From a checkpoint of a small mixture-of-experts model trained on Wikipedia.
Experts: 128 SwiGLU neurons an expert, 1 pick a token, a softmax router.
Below are experts of layer 2 (counted from 0) of a mixture-of-experts language model. Rows are named router (the router's row for the expert), gate (a neuron's input weights, with its number), up (a neuron's input weights, with its number), down (a neuron's output weights, with its number) and show model dimensions 0-95. Each number is 500 + 40 x the weight over its row's rms, rounded and kept within 0 to 999. Numbers have three digits each.
Before each expert's rows: "gets" lists some tokens that make up at least twice as much of what it gets as of all text; "comes after" lists some tokens at least twice as common just before its tokens as in all text. This comes from a sample of Wikipedia text that the model never trained on. Tokens count by the router's weight.

# expert 11
gets: " D", " C", " B", " L", " R", " T"
comes after: "-", " |", " the", " \"", "|", "."
router:523493461518386595498456417523505515457559558487530481511549480475524607550503475514482517489468505531501444506542509594558482531526493446515501506458468547430469497484526570497478490543481511492608501514521446514508401520477451458474490496538491486506464492516584506515463534480514486518
gate70:498421528482458469549550490456491516541501525579491466471501598505515544486416497445418462458526551545476459500540550512459522479538535471475522476540493548472401573514466547523544474495567507418512533481450589511497483466530545524450502547534472516512434494480499509504484508525515442549
up70:478516488532501435483505542454459522465409520548439490512480562499561528447464444459422483443561551555512460460489525560497487465499566498465475445492489524530449548521464530512532484500575485416516489494456491532456494434486531575469500583516506539535422523476462485456453544501549472526
down70:541431516489437489515498504529554524450589412522531507569492498475510518431544402530544484513529574461474552520501523463528481528473520540495495500513575471484505498470526518532490492497550527456531602551545536533557499549456526475481491496581499493502531549537467461529611503473544507457
gate71:492517476484437437472504454440512518526461464470542533490521476511544556436478519526527532527497477492519467497477511438545427493447448463564535435480504583501448549483567507528446527480458488503512491550559481441571407508545539533507500491525546559526539566524502475491598515580540533494
up71:511478447501497474495552440485463505509498516465479526512495496497527600447531494481505451488462460526567529490480508434528384475439517471512451450459541527480497472475544540548514468528505476498613566559521529494481465444540573432513495557466541569513512485475501480495575556571557505517
down71:482563539422510503559462533482529398536513473551555453535487546477459501583445500444458501512542487498501535495559449548434561498573460464489517497537460477501467472590454479531527537525466529469406541462510506510463499478462529513520547482515468449489542478526483565507473457469457483424
gate72:440532485528522536489423508448459506469512501501531478486514528525482490488516518415529477466444498477416520520525495636495466486564556524494507478463491422468464525538531563449507448531502521483419501482526461493469503491490509502475463467466420578462417507420464441563482498470441530493
up72:423531498542523494503412481418547502497517507493510473483519523520483475492490528460537458475444505447450558498508460626472459522536556533468548476457484443448442529534549566434517464482518544469385482494463473496443513490456514493465486502464446549491456536446475457533468495497476537439
down72:513503441520488534495562504459454519492454540587477478500459464494430474523471565496486469494600480515445439509570531476479593449474505433471466459545466540509447487544466488562509482551539468504430559519483506526549539571523482535541478521520525507470509456433475531490582550506504511570
gate73:481500523550493545502479522411506539470513534446550534506478486462502596542555465538507530493506460530435484548551545537556501450513505581525624507453530578553491529455519496516504475538557463477442444448528429494486467455482440503498518493477464507465519490421494552509513509517494478580
up73:526491492468488437500492507553524493497562480519481548486470458570551475449512523520533462490469498481572550525458521492502489534518483474482431519509478363512605526576507482415501471471444463480549510525481438425550552483448538539473497521426544523479546474510518479506575493541451529470
down73:475444472560515539551530431518469511505508489481538450446600445479488506571554450540523518500479551515489545498495511513450449545433449536547553591438510528556482459399489476492516558512489509463519434524469553527497540499503478453531513502465503541444521536481458485543419469486500549541
gate74:450466539574489483512524515471528529463531457462464435506499487525430534454473460484430491485483504505463469482521551503502535486436452549526486500531552472557422487519522604539496491480530488494511470533624471499407473553511531455500529548539475452458509504431452416562501478444495493518
up74:436445543585490485515502512460541520470508461440480449493493508569441534466486463478437485491493481461450502467555574504507565477436464564522504529516550491558396484505506583511495492473539496495536469507619492518431477534513530478499533529534449454466520550455460451544505446449513507513
down74:562543492527512528499520482497477489509454538542455590484558537504516521573561492462448475493545492512509540590488510501461536521526466486492413449524522470505551504532549461421543516463521385535509492503437481554541543552527480465579470465486464566520514512458576501439496444533518525489
gate75:499495510450482496513509519506480505482504449520481507477501525468520478503478457440557531463536466476540559476403458514571567457502428482491417491460485450465520506516552529465525547539465462529437539568485416491544499471437487539540517549513565455537595447481551596493468477467535462529
up75:545517530556515465475487460507534464508568511447497447546513515510482514454503549502454469486451565531411451524583516483432487532456521489494544455539499566570429496469464478522492427463522528487523466473510526521472474513556543425446478532470454530466430482534461429566519494564530575480
down75:552473452493546483456517497491594507445530523480491500510520515516486476445548500588563557498458508504424443461519535477476462590522496517544464589488477494560490510479521453539478448471589477497527530539587473503490444518484548537472510445472498532505473477544566510572444555525543546523
gate76:525500526554538538542468460590520487504518528500529529453421502567551502513435546490488497519535487548568476490496491521500512445552546438432471539509485455504552580524548474522499507488485539525557425578546550523541432492513492522445489478439519554539525482428454494537491418574481510518
up76:532498528530487492590523461579505487549499531553493449450528499540507471539490466538549504516499493519505469491512527525461526436516585441427448569496498475443493596515505480509480475476441479532508442549533523529522411432462491519427435435544474582499489524473479463504507508586488528463
down76:544524557557504424541544447553484519516521496583492451434568520483420525524518518513481440452404523439551488448444462569543471523490546501500458506458548595538459498418459494441473516541544479477514528503482476517544485525463497506454476501472485479548534558447520466452536515514504494494
gate77:469416495494531475530549478593427479436465521533521510534461518461574482488433580559600549549538469523479495519456487527485442494470444532489491566455494439545486488511496470470526464518484490504560514472515517454458536435533431463488482538485509570569501493447542452461515502551515514530
up77:481446479502534448536500480587451474493489502535537480535489499478597515455415586557583506538504451504490531559477477520439469461493477536552514549516459444542490488530501523449564444493500466540523533468516524458449520433541418500450438540487535500557460514461572465480556512484496512495
down77:484405499491517553466526485454504593504442481517522513574618466489520513541488495507584480518513486534496524436501457515503449500456423494494464530561550598445500510376486455510561482489517461529526494488512536484480547430529530493462467519543484521488549517479527545547534495474494517472
gate78:528452448436509442514499484522512516553536564472548531527528469510512517519522551455515564511484540499462489514486446485430484415509512585460489481472525518422457515478439511528466484508458459504544439454596510511558449520572500454523483531510455515472493526569542413438521526430434516500
up78:495528517561520529508459467506478488472481416491467508472508523489505466444476446520494434464456469490493540511529489573607478600519489444574476508514474476564512495481556451463535506510548503498433531563422485434477490506410491556514494480467544507501491452444461582530502464578548497510
down78:547548495443547487551506483482497413472520486437505480450538462475512488450504501518542544501523467576462529528471517576479474561454480503505548493508521493522471445566562558440544490514505521510489467529580513542503487498544546520521609523573418507445497509525452503432556547505487490413
gate79:483512515477552603475506482472542441523501473529510493492515533493546433514529517544449463479498499514442488471425495494523526507466529576511508533525567538552578506487472423482466493512484504557429481496504487471498513569481450592530520521453491538434494502447567463490467459388528511408
up79:573548457488498397494476549509439597480440462491484507517531484523528452484508533514553492489506502483506525533471514564530582520487516519513554416465406492468434505521505455443542517557543543486485563437491489465477586443479518489482529544505489463513517507578456518518551518537456532549
down79:431530463573475522480478466515501437525491473503432475462515436512539487581510553555447558487470466508545500506485520541522477547490489525446521468440448472530557549479445477484466508500432450535467557508481433483504476494462466497434510504439465580477496416464531523413484496416500453543
gate80:500527440511472538531523490485482434531479505482506504555468501478514523487557531497572499489544509416522459533457487507468444517537618580502450559495495482530483479522542606469462570614459539498528540475504575486526484477514464566530500393438519518525509495495529480517501506485492453500
up80:450482550475508454548474547579520575490511430498504487438563460550466510465460488507427501473480441496468485466523521476495603488493439453620528455500505517517521525489448471541500447397548496526526511567492463557466519508453497465448486564559486471512477489478439510509491504513504532552
down80:523526515469513564494510508511438511517491518522531503485518405444466506476458509502500528476539417434471548553439498489461445484558528437470549484444459533579483523507531578484513595499490524502552475464523520479458561466538448528572535461550390461529504516531497481499490487494543449569
gate81:442484485534508449482488536426535477528553463557452478562435524517526510441449529493458524484400556527526498437482479509535517461537453455485513459593469518594479473484504477541455498509514554505513587529499514467533519506549419527485538567483510480542479433489473429490530529504538434473
up81:464544501498466444490495469471527548520536413534484468557441566523506457429489493538507456464460509533534552498460523510547454470561447494530462520582452478573536474503534525569444489486524503529500550516497534457518612462500448525454578572495518484503491480476455427488550516478535460449
down81:506564507483478493487459457529485503544523472537507494526451496539505417539543534614520461400437496458496581512461484487493505512570484494461501505604454462516442474467486428537490521511510502476479446508487453465579527481480523572453524488508585456498536438499530462454561522543505475492
gate82:506515536515448403485516550479466482483453370518505541552461564527455516481488512538488499496459490504501469532529487549547431434455567550542546490542527519551506550501507488560530561520502524561528462531607579482457514508525530507465466510517495556500583523515485479491507535455435510479
up82:572484513509429479488547468477525522536516538588447447513484512485560522531535525543542541505466516524477547470587478472459530531509475467502470652466504524530492480534452509526536501537531476480488564477608569489470495538496492517536490526595512467491449524514562580489510477522488482519
down82:445493481523496542559467478499537540484491614527473420486536518489538517456535493484530555480497553476552470421550504468433565489510396453466492525487458466488463418491516547473525456447442513445497566462442472483516514514540477498543511556574458504488465461502441524494460488566512505535
gate83:487537479497503468540505392524471517537496467501532543496579513520540397494509473523445535566522484541471528445482500559472476499491523511495469492465467488537518494465415483516396551493431562451505525398518484516553516510482535514533544510521512563418577546502513564490462452473528477478
up83:519512475510524422562466452549461505486487463477541552515553510500544375453517497512474500513544488545519530488462514520514486461485460453469478531419484511503551496546397568518465514486431509440482497421477484482546556525499534538532554479456512556464572546476462582492430467491487498466
down83:475507459514473511492459506465574496520423466486533519449514434522502523514429433490514494513431519447497499510450558483539483493439538530504513500457484496555485512483535494440512418439560489555525508539496491513502506527438451448389478490557543422510452383505473419490540535477514472495
gate84:473514485475479565514554562540450534545520463493414522475514450487444536483511520521504509542541546471481482475494408411439533418520516448557464517487416519511510511446489407444519561442486539485478550458495508494531426559514553509442506519480517466500544465500535557485483489450478486559
up84:520498519500534488517465446484552494520501556533540502481472521526554470568465509468508549540467426569488491515590547520594479589459439548456522500503598489475470577577500572548496472542493473495465399535451474510497527461511443497540469477493515517496481509496448494504471462547512549464
down84:459460491541443529598532543504484535551515435543461471548477514483447475497501487506493497444422494459454575447454506556467475436553579460504464473469457532530448492497489516475555528434519500445495488532526518489536478501504511487472550525497532460541468595537572540575535491442464533441

# expert 5
gets: "-", " (", ".", " ", " \"", ":"
comes after: "\n", ".", " 1", "8", "1", "2"
router:526496460463512528521454521516528508469588526492447592487479441484507497510553471533484486520467464509585517501540508502519563515521613498549510505507483511482468498547563514460460479533551513529472397498531515517491503502522586466467500549518481613463416465553494577464482517437545489484
gate0:514520461432503478532449495557579485492439549454472549513496457475495526507525489506536513536491490591472510443510529467483519512556494454469398459464582524458503490508501587446477534535527501522405522477477438517554513520593576514558470506521514465551441522545479509468532434505505533489
up0:524523451506506511495396481560443492516424485403454470575441490506495495507474512490502521515528496589506525452530539450456491454525424386506466459443501499455472520450497574449459518483532504514422484476485494555475521511523483475545474551458459463530417512542448500504523467528509473487
down0:514483485574440500439559524433558533450485506518445529447514511534488493495479473534490457486550533476517542433488449565478517500550538559470605497607472533500483523540466504481476492513495485578442504494493498495571537421471442579472450493457563478454461558511512495543496488512518460537
gate1:490471491562526483425526420463539513471506513484531468558471496426519492447519483525492525517471458509618549484548428473501538469473547483428485527450521517514582440463495498504471534586505511440565595452513476533473532489566480522500507500478494483540494407487543542465515499435530500497
up1:487469501475518498512511431502516502476587495575518508529474550517501493484466550520506535525526471498501422545604516524515502410478517526506505440467515520504498550444423504558537463540488562522469532512558566497444478603546470504492455457526561461414485516461489499455429534439468529527
down1:549516521552549500451449510506501468474562527495430454542474473489537450511547509491500502512499470479489507425470440462522499546496535572469467593454452488456496476532552521398501495450516394468447501469471500461540541459478523427513519506507482560489450469522505467555529491416539513412
gate2:527487532452417460452547482485511512499494523496451517501459531446579451502465499496550474494505445482521556495508491539528470504446517460537563486498523491540504492514578465535505475524545473477438452478498531447550543584463552550421405506533557538530524568518503616458464507478483485559
up2:547455559459443460546498495490488516477510544545463508537455547474623517493498515508559550531515440498557566470518533493505463463456541451530543522505495480515485506451537442519510509524528467471466432479531562483560551524492546508454446553563582520486553560491485573467448546442494479552
down2:465505496498499466490473506522534507517478438470529491441488455523500477520488515568504508461513497462522472516493476391440548544475558515492443579451520522452593534480512468433470495488491454523521518478538420472557574500561527484488546554396487480405457514499558513447481515517537569541
gate3:535492454485511557465469522479461560466661526541504529471483473452511551546541508502440475576412482492441552476518475502495478559513477543535475517519484550409475514529525527502464550448539486521476457480472547534455474476450533424502507492480512474434479498528510526520460555431519548495
up3:492500454506508527475444517472474507464661520567519516450441553473506542529470510503454461553432508515472544477518466493468445507523472563482478532505484504473459535578506525481509536486524480526478463491461553504494493506480537379536546482439532506458534480482504518509433555434485597472
down3:555519507536474479493513503481466502519451491468534501535466473461483463479547504497565475401557481521521561537517539453460469499464545543506397508605516470463515552461485496453546519561562482453436487488471497537522468542471507489524531494511495485452509485530508450489547351494425461460
gate4:510566469497501499473506608447480496501544502469478472527514419513509499518495531479505521539604479540581478471485538501439468546506482454573551518493514524529564469507517508525496513546443518494436484471555576464499515480556573513411440436495465525498427496550546529440482567456486505506
up4:494492458493524473437549558489520532497530443547514493528462450508518486578490587466508493512569491494532555502500480525494457524534426482513553528487490541487537462516468522521462494564484527467447512484545573464486556542489591496432428382530467460446437508541499572447540496450502491523
down4:521418528521490461523426479492528446494467489538509453522449508471430548507522470571398528484468552476445497598538472445553495531499409521463432479488474462510519461441505476500462444483507493477557602477503473479489480522514408483531495490547513430483496505477498519586501488486490462501
gate5:443482488499513523500390485504487556505655520546488485497453510492502461467458503515448490524423529507527518505500447496529586476504534540513526508501493465466439497489553534511504501523473513559532426451545481538518558532440485444536501520495525488401494489437488513514433582444475528523
up5:417524513478518496471378503478500573511619525548513507468485493500473499537478532564444471544433508493548536488537468487519603501496546553522494484515492483509456494496526561524498480525464467565535417459549492532500568498472471432499503517491501470429523466509508521528474581413501506519
down5:553534571458466454513577565422557503585496483532506481530465520473529495498517525540486424530483445484535506415491480508511497449500516527442462472537541501539508468550508468505545469429557414501456463445525588517480483463550522492469478503545535426520516452477546513505579467503450531528
gate6:538583453552438485529459515624585565434505587480471516544517527447472449502537487496576465499478522510475490520511478456504531439573476554512538487521422563534479556433496463501485488502530543505486476517565436540540476546531452498459484488499531535489509486533498454536490514508475469461
up6:428505531470522467473536477502463509507518406550536404455508484526571532495455462530416509511519477499525434558466422497498489514454505479514531467414513540445502442471545498456465486461496497550501531479469578425526562471443479484533461447533473452509491530443518460434511428479484517528
down6:474499500527455507470386468505553489471510536497450416483535440497481458490525475491440515469488500484469438466496512471551450550457429418478493539496479452496477534409486512495369493531494434500455484521565450542521533464483460478516492432501490569502476493500432463433503512512487523453
gate7:443453445496447535554477498550534562507452481490547508512496506530462531458606493488557465466495535494513467483473529463477488592486542476488505506487546404458484548494538562467491457477531535493513454486443540514537530506504467459503520475512475551476431601507484441413478436455576454504
up7:522565516516519452487518525503515454503503546512593464526548514494506442495418514527443523460462512523465560507511382529475509450499485549506509498544479534503546463516437415530546608451511476482480582566562437484457489482443533553485493513494493485481565415533505532514488524489477503524
down7:506473495500564472485507470473536462606516523552490580574605450532515486516443487524524499510509511458500481451489502469479449420483515542539484467480471497528557513485411481492522549460527536528508563560531485468550522488508407549514494483479531547499392476435548459430495477518524513505
gate8:457526469494471455476510474559482535465483559502485520550531482515472558420527534511523473435492476519528529402497515542502556487537469535467487504462469450552419468490501455498380536460495470474449587522499447503571561539480481536526496508541436572526532551497500573495534522549548506533
up8:549487558507495496492518551473469548536526496500463524490503541549497495490533433477519528493575570452435471529486497408534461537505553496574511502556550545506550490467508548505603484515500541557544468529510531469416501456489546486512563548452516465492478477530482387515546439446494537450
down8:476552478562502486590483456524423445493457516517475484531562524523515590494522569477528475522472494529460570486441499473585503469481482504488417522467500482531486514503471532556460576470527501542474574559551473466508555455467476503538520416498468555556497524454527460579511499497521463446
gate9:457543556561527516487493458442507512473487607452484527504517482493509481455532496476500520517445477544603516482607470508602502550494555535526469499509550507513453544529474531469565436507483524555493441454484563538543486448463484512548433499444472553506427449505494495549462524481481494477
up9:504554541523511510455487479495474539448496547507401510450484469487512510487514462499482514503525543504486433463549533567619566489467543524479472520553527480567469540507453545493546471499543542533451506453486521512475469466425461479583481498411509541519389430502525458524449504488509520452
down9:495496530486487498472538571494509520494550430502503449483540470461447501506479497557470518513524442495533566517443473441452480531495529544522403524473434491402429503528496514521498493499457422498424518502434537514558515522504477456509535505472485501483514528497411414509528525417599536547
gate10:458465493448494462569481490481495555491510514479492510434446488508492445482485475577498484495454503493487480480482538434532554540457505495468451499531559491487434384430485467485461495544526479481472499530505509464528454461544436522441481434487530519519488443444536377407543524430497469469
up10:510490500534441516493500473464520540483490530566574530491472496427470475476473491520466531555508491490535462464492548458516442474525496473526523487505471522483454417472472486612512482583513453567463443508550472527482493487500504532368517497525401485540498511480560465481475562486554596472
down10:454545585549588527527511515479419463515493476564523475508484528521613496502462477464519471516542519496493493487521459548517448506531526524482525457583501525462432483523516545465542521443450522534450542459493461474548506549547519611454517500515442507547447544481446478519509523500481541582
gate11:542432536464487488496461552516498542526512486481447459552435480447495424550508481474496495443481467564549561502447514439436492478509451486413462499468512486449530535520537506525479495529559527550522511496540519494555542484497498381525533595504570447448495430505552532518495554526547513501
up11:519479532442475487481472558541524559501480519482520554503489498494503459511536486487489483458478487568498561479467478423443526503490470472410460455454562470460556501551570539527517437483550522516565535468573533473560569445549498423524544575510474456434521478474552506482528507572564490513
down11:503448461536450459487473513515464527556500475563486427500431459489459549495487452516493500547523499426486509442486519482533553482471454479530566538496414494494512514543489495492435500484467502465471435452423454550529514506543471533530432474534557536505415576511466525589469469406477504464
gate12:470520497456531592505521516561540471522506517450472520552519403474438514441482518513513465504439475513496526456471435476492514524475476524523516557444471515511556514485496533571466456515519522455511532478463507479501553499501506605471521517562494443419478367475495507503579487447464437469
up12:479582533507508470482511540502459532453574508517531479452502478474480483526565535572407484543550501501545575518567459530498527517493496532575515482507523549556476410439421510508500578479461526539467568514577466486503487547507457522571519512499523538480568513489523462517443536511562532495
down12:489451471483576511557485523457460491468523406494440524482551458555488486537487467510482563447555449505431474485396500474488514526509516466562582526476439483569469521593499575449472508502477538501500549511476504575526483508475498547455456431499494540496492513482505498423515455466480474555
gate13:542509478542475513557573535411500467429494529505522480526533485516451597459549503482513491425585434493483445459464524477513556513492538472470413453513472490476506525517573467497460470542426485519511443514508496399530462448559554494519503483516558548521571496462510460458507492473525515494
up13:489604524455536507556409448585521529501496457442503514497427458515511484535473517510484431524443509533415515518519542478496455496514504496457564502430499502531447505532431499531528543455549521472432544459506542539483528531543459423525479464501435503482440523530482530485512597464525507477
down13:480555481490473465499439447482417540477511472524507486448424581482487447523542516529534520560506499479477477462476438547526424487439484459532533447513572458534473500437519500529505516489469459523431453478479518550482563569522468466482511521625493524504469487523466535450487503490559435433
gate14:523494440458530552495612408539443478500523522484526542542466482475541479533474465503487449583465419525482531446523493478504436455496489566556543513474527474434470505550464484434506535517582463456472497518491491556565474523513473464477521555527494446542524472516461580491563552471519497493
up14:510493506503464484520461617487503517505477469450480525502519485522463580479550523506460519470557581441504481555459478521499505536520515482508457497460485514535542497407501496531480452449373532562533482480491545475472492529562516561529494459467480541400495492459571478507521494606546493509
down14:514484475471425561494489432411527502460480537516450448506588508466434476513548581553497513565392514509520479563447481491467472501494515453550558487528475529417509509484499507520546497537532429505408512518507495540473553449502523465512544462492458532526502503433439487489454506526528503456

# expert 3
gets: " re", " E", " p", " e", " s", " pro"
comes after: " the", " a", " and", " to", " was", " of"
router:449441519516482558470513444525490490480477511467523471526458482484484502430459459462458551521457462541575516567530535481444537530556477457558501449558404566397438452496513502593490503504478565501500457537556444458491503528528491458497500499561491466529505450473453518482456543456521454500
gate0:500463471558478472500453490421528537439563518543482568522496527502519581530529501549442537523503511471532472514507460498522487491486525520459465425544492511471555512536476528569523488507546533551473450497457557513459568502551563515571537547479555509470436521497461428540526616567542479494
up0:495501552442550541481528543576451457558439473468498447499488505453509427505503501474565461481485512536468519486500534535476521498494433484505550552484522537564413466450532462413479477477488482474493549480552452471556452513442462485420451460514443446504557456509506553458459435431478523486
down0:478494518494476485510477517464493471516446537535501474433538506480418450508517494485426477563479441514531576483543520574496535456560451465440535502484448527604474509559466480488525544511492539504408489540495489498512533539475488518497475517541559539539490475523434567482480537396510396485
gate1:521467518516510511538524481566452476501495460491459441528474499443474445497495552532447473519550457529542491517520452511386491557513516501559511451489530557354516503522421472546513525472512506510538411456525484544462462527487542528445503406547484542475503480511502521484495532454471580498
up1:471486525477434515487500518462526501521535556525545583466522509531557564437503452536472547466497523457529529498512520497542534510508509538423489501489449440606490482466504552431493461510457519461458500513516546484540568526515466489512518616471518486547476470464510475530485417617537448469
down1:465555470485469521509482513469463532447507493502429507428438429540518562557497543445515436502597571448497544536504468498504547506491506534478547508504486518554502505484518511522506500468393515480525468455535487455548522461436445484536553586547446515519424420532510537502488536485483474440
gate2:485445486451495491497485467575505506492489532474499561510477526537498562452528507579447455431452466472606426494462474538473503491463494463541428571449482549523501530459499490564508513445555494590493437525462522535507530480537549559552534462484520593499518475473467476531514426513477499528
up2:520586576520541528490443535437544469491496499523508456495505475482581514514521490427476593576532507484480521495577517448542513506505506556502488401484498453474496456492464494508509436496480466477509574547504479441488501515478483479562480551467573515542424525558491425503486563539566472489
down2:487495432469440499426515533489540461467550529465548522470489539457578572379511491515551484486550539520518512512550534469501518548504503462490543481492496466499520510533543449441447519646564545451456471516499540463539494541493557527503487527498527512479548518484556454547548469494538475532
gate3:485501509520497570530468529411518514509468492541550471448529488517520494513504469501455544544456452573515551526502583443493544467583416490488473547467517478491446473473466489514527430531491564476534411505553552457499498516476507483523465518598542475509551489479440503501416501585471448500
up3:448523520554565530490469538463507521517482489552557485479553497539503482544462440506446499546519430568527529509510573454492555460538398495482496542531542463522427455523445519507508411514461512490540472495549496447481511510486485508516523523538555467493527471495468508483370569551479423520
down3:411544527519490453472514470432518571537522486556458491458508613471494453500521475488580476506471444459454475465517444525478548441531489524525473524525485441499508498464558499537513497568470474469510516437549507534502491503444523471499432555525516557496418401438497517491546497572491521539
gate4:435524525551497455515502365527500541540480542480518461512517506503522482428454506517491503528481476501526484439488585456577492475452507532559555424469450467495488487509485472509557470528436567505505396540573518468507554453533510485506512483461526541548470482490451484540412453466470489488
up4:446499522554497446456520420530495500545456552469536493519499536485501480471492469511511515521470432561510504444488618438593471526470462565524504425494467453496506463506484481466562472497469515561469393552582553475534515469502523511496509500473534535560461454484467503526429500472476553462
down4:496488512520493508451504503476524457574416501470535465510496514532428524475473491460520545481482493519550507477501442473559471503454435476469498598465566549457445492501420462547485531544569501567526478412497497446538570515557451572512557545481474481418460540511483553508525517496505558511
gate5:509446480503456445507468422505546507491493535473492541527454415483528569488509531486434480448439506461617507493522496518549470426547535444495454595527465582462553535504467549528525487492533543494502498509550525536530432561558492535514501527478515560470497506466452498510526499517542586481
up5:472482490514434468511432453553518515488494542520475546538467439465530578519522524474480499463500466470610539513505468465501464387529507445478468618518515535474567524530495552534506509509488523530526475542556476497498492543530502583538588578433483500478518530437492505469520494530524512460
down5:570517521512498408478557468491501565514447433514517485516463460479471526536510502435496476533510489458475524381455523548509441506526506468501512517549509497447486470383433514502502509478424541500537480543517492516496554550595447478555490449495508553474569487498440456497552514539538530516
gate6:507467552483466528423521447525530472482466466456489533523507536468510484486491569486556498557536460462571559471512504505548510458544460588538547456574496498459496515458481491559560524528539526513435530511588488504524459543571569475426528487492484523503559399513552559516457546477510488522
up6:519453487551486459482485556472475528483541506550474483497524550533520539466545442500454564404494520454486481520558514441452468588460579466479505513520519499558480566519516483526460475497493529451608455522472472452490550487487519527539504452554493471560424565525455455512472425531458517457
down6:505485503542476552510513487485486548543507529449528517414512535532565487455402480520478439469411445543512479505516519536447503469539430478542488499464507516563543516512544567486435475571464549462457599476522507502539505491466504555499554503454496547540508472561529409424482502477506540492
gate7:509594461614464504494502445444452580459537457528500496552482524499517447490445481521462497506451480509484489477508518534572476487506454500569548477512469529453513503529573589452501528510482503529459499497567503508537605541499463483474527446490577472521472447477445506498445470416493512511
up7:484517483553465504510487469449451547478562487504491431560487474493549472464416466425464471496441471475423423450484574556592486484531450499547540501486470503462523492539544561489458537494501480474457505530551482513534582502479488468467473488500557467486511424489492495504440458400442509517
down7:564523481509472490493506459421485593497559454592474492540512466440484480517500480558488420442542471577473482504454526439544508484476524471505471519494486542540446553544524528451520559499515503480407517490567551480531582494564414508525493551529575520488455510541490492528529467499491474478
gate8:457460496465529550522536462456517469491466504491524581436509483531477548503504506490540538470548514495477521534420519505592459518438482550501497548452544436486501485499501491551489527546492457478374491546455479475524434527545455462568405456437438511448560447498473488479532527455486483505
up8:485476508356464511487497381422476488531487506467538588483481473497506491471500582519533532479519457470467487501446477517604496557499494536511448523482502463462506503454536540554409487541475509469460501511491503458443474513549496488538478489436474518468563450465500508493582488449498480511
down8:454564439470457498515486466508494421433472525507622441405435455532497514518516450552542470552485463516488532515504505451556519478483510546473506511450536517510469503492559498452456556483490490534481471483456581499472471535509495441522448529531544449521527509575472526474529533409466561499
gate9:469475477533477496477433510429466507471438504443485511520472515510437497505498479506516466556552477482495501479491485506443454545470479482557475454488516536431497520462527472541526493509533480514491467510460547551475589420518523475509468488503481486560384592517425537440523585471502379476
up9:551513496459539503538573520558580490549530466518459503450532459472532540527583505479496550423420483486496515511550495471534541448523525518459511574500494524540468518548481521460489511464478506499549564450508459500518459568451500503509505490469513478436521411507579457560491444517492591579
down9:500495467532493483494534539474514520427518604502523477447494470448484547520544518474489508469489414501474474526558440474571508488495549548541631523427477507467529509587506547529512525528429482531487389467474562498518458559557554497483526510463436502533506510529503510460459485499530500517
gate10:485524500443485560483523501461476516517579487486527484501532535463508504565484497473461531537489551509510447523501455495464513449562613465578524549532499494477510448476437487519554532482516513526422508494578505479439529525627545545550527468566448496500539510517531528503499439400494481476
up10:458524491456477511462526484437482573517605490497485437480531532485469514578511507494493549534490556526580427538470466491474508464570577527530486537498504529503507491483454489491507561476503536486446509502519503516502541476587593567551525433507469504518481515540571489492523423393489527474
down10:508444487520583562448539510529519500505525447461527481558499537594521539434461459509552485511526546535505492490511474493482466491537547414535496551457606453498499498549494620516478499499467498514550478437495480503521603493467510564520479522516513482512541431449440513501481473502438457495
gate11:517520534523494507430536436581517488469492471472514554461435464541462523498527451497585533527598471507531517484457468498534493559456403478515480508429495378429513496529484446559479520443490498521499433553462480502543487514480511545506565454488484464455532510479536514522457523447464543500
up11:523476569497467457491520490572467499451379453428505570469467498492511512498513514526613496423550454502476456471468471448511545495483448435493475457474564477400560479501485469477496508468482548503500437553473461504568470550561466566505544516491549504545472458503489503484500526504503519509
down11:445450522540459477537502496514478521560543513588487480501539525482523475539474466433398483458554492520540551571457455515480549423447596461508492553538497464518529552504510466578443509530485533500491458438468474481500500431583508493452477493490442489453477474498467502512470443558460460479
gate12:471470467467490577475468455530473445540545516507496486468467491479488469488518440482407504503471553460505474519535476523507555509541521475531438579536491461535464486469419448510501473522500516496587546467487477502501508563563551502513481441481554572505412494542523463506543501357471488545
up12:488475532488532586471497472496457499468500456530459493541386494508536558441509473518480486485489551553541500499530497497528504443526409494563403457492453515567467477467480493534549474526460572483528422547505541503475527540522534571535507504484507587529459468479508416478469416522502476522
down12:431510489474438434537527497457541532460550476517518483495540466505443553436450606491543543492534473535494461487465454467553453458470546440581565487535506471473551509526525486423503482488548464540535509538498449502508408488467493505466523513496504470565548446479473450536472495582560469488
gate13:500449501512477522534499530585601439455493443497440481562544514539500470493508470515455506581471500495452545528498527491408482544407481559529488530491531598481497577523526516508564539438513502487536492524494545532545415467486474496488480525515537513469508494528547520536478539445439558453
up13:442482509521505442546512564507573488440441529484539453434454477479530443555448533502508527566489505526433529444555540483502530445509483555560488462514527494497558477473487461441519430527474461480487540493553455542552485518504465478392452504560481422492457447523542502484478579529503490496
down13:454448437489458445500468525480534467544449485507512554535527552517542531521476494459422463510555530557434591509448489490494448501512496531451543494550442440511514511489481535574572531514456514492484493533393519478523561499459537450466523484439520475458547446480565453465461485493451513564
gate14:499464455621470462542479463476527564526545496472570489510530542447471454583498545521510425538527483548455586475533540505386473497514524461514494496486526537508499486559534469566501517464512483480493457511505414482479502473546480402469541471507545487499503524498502504471473582471504428491
up14:462489462532471545561494490527566519495463449478572499527434542493454531530473532480527431476517542546490544490550547569416473504469470503554485515499479528504509523526540438561456515412514578471463499538518371472552434480540484465496524471531537456502464501478538490522477545452547444474
down14:457501539433516557469544512466509508517476410563603562479426488568489461526444516461520548487532484461504528453557540529529574549541506520473507508486425515467480447451462522470509457441496447516500472537464437558478460483546502573453553500477551565510567534497520496515496499487464456489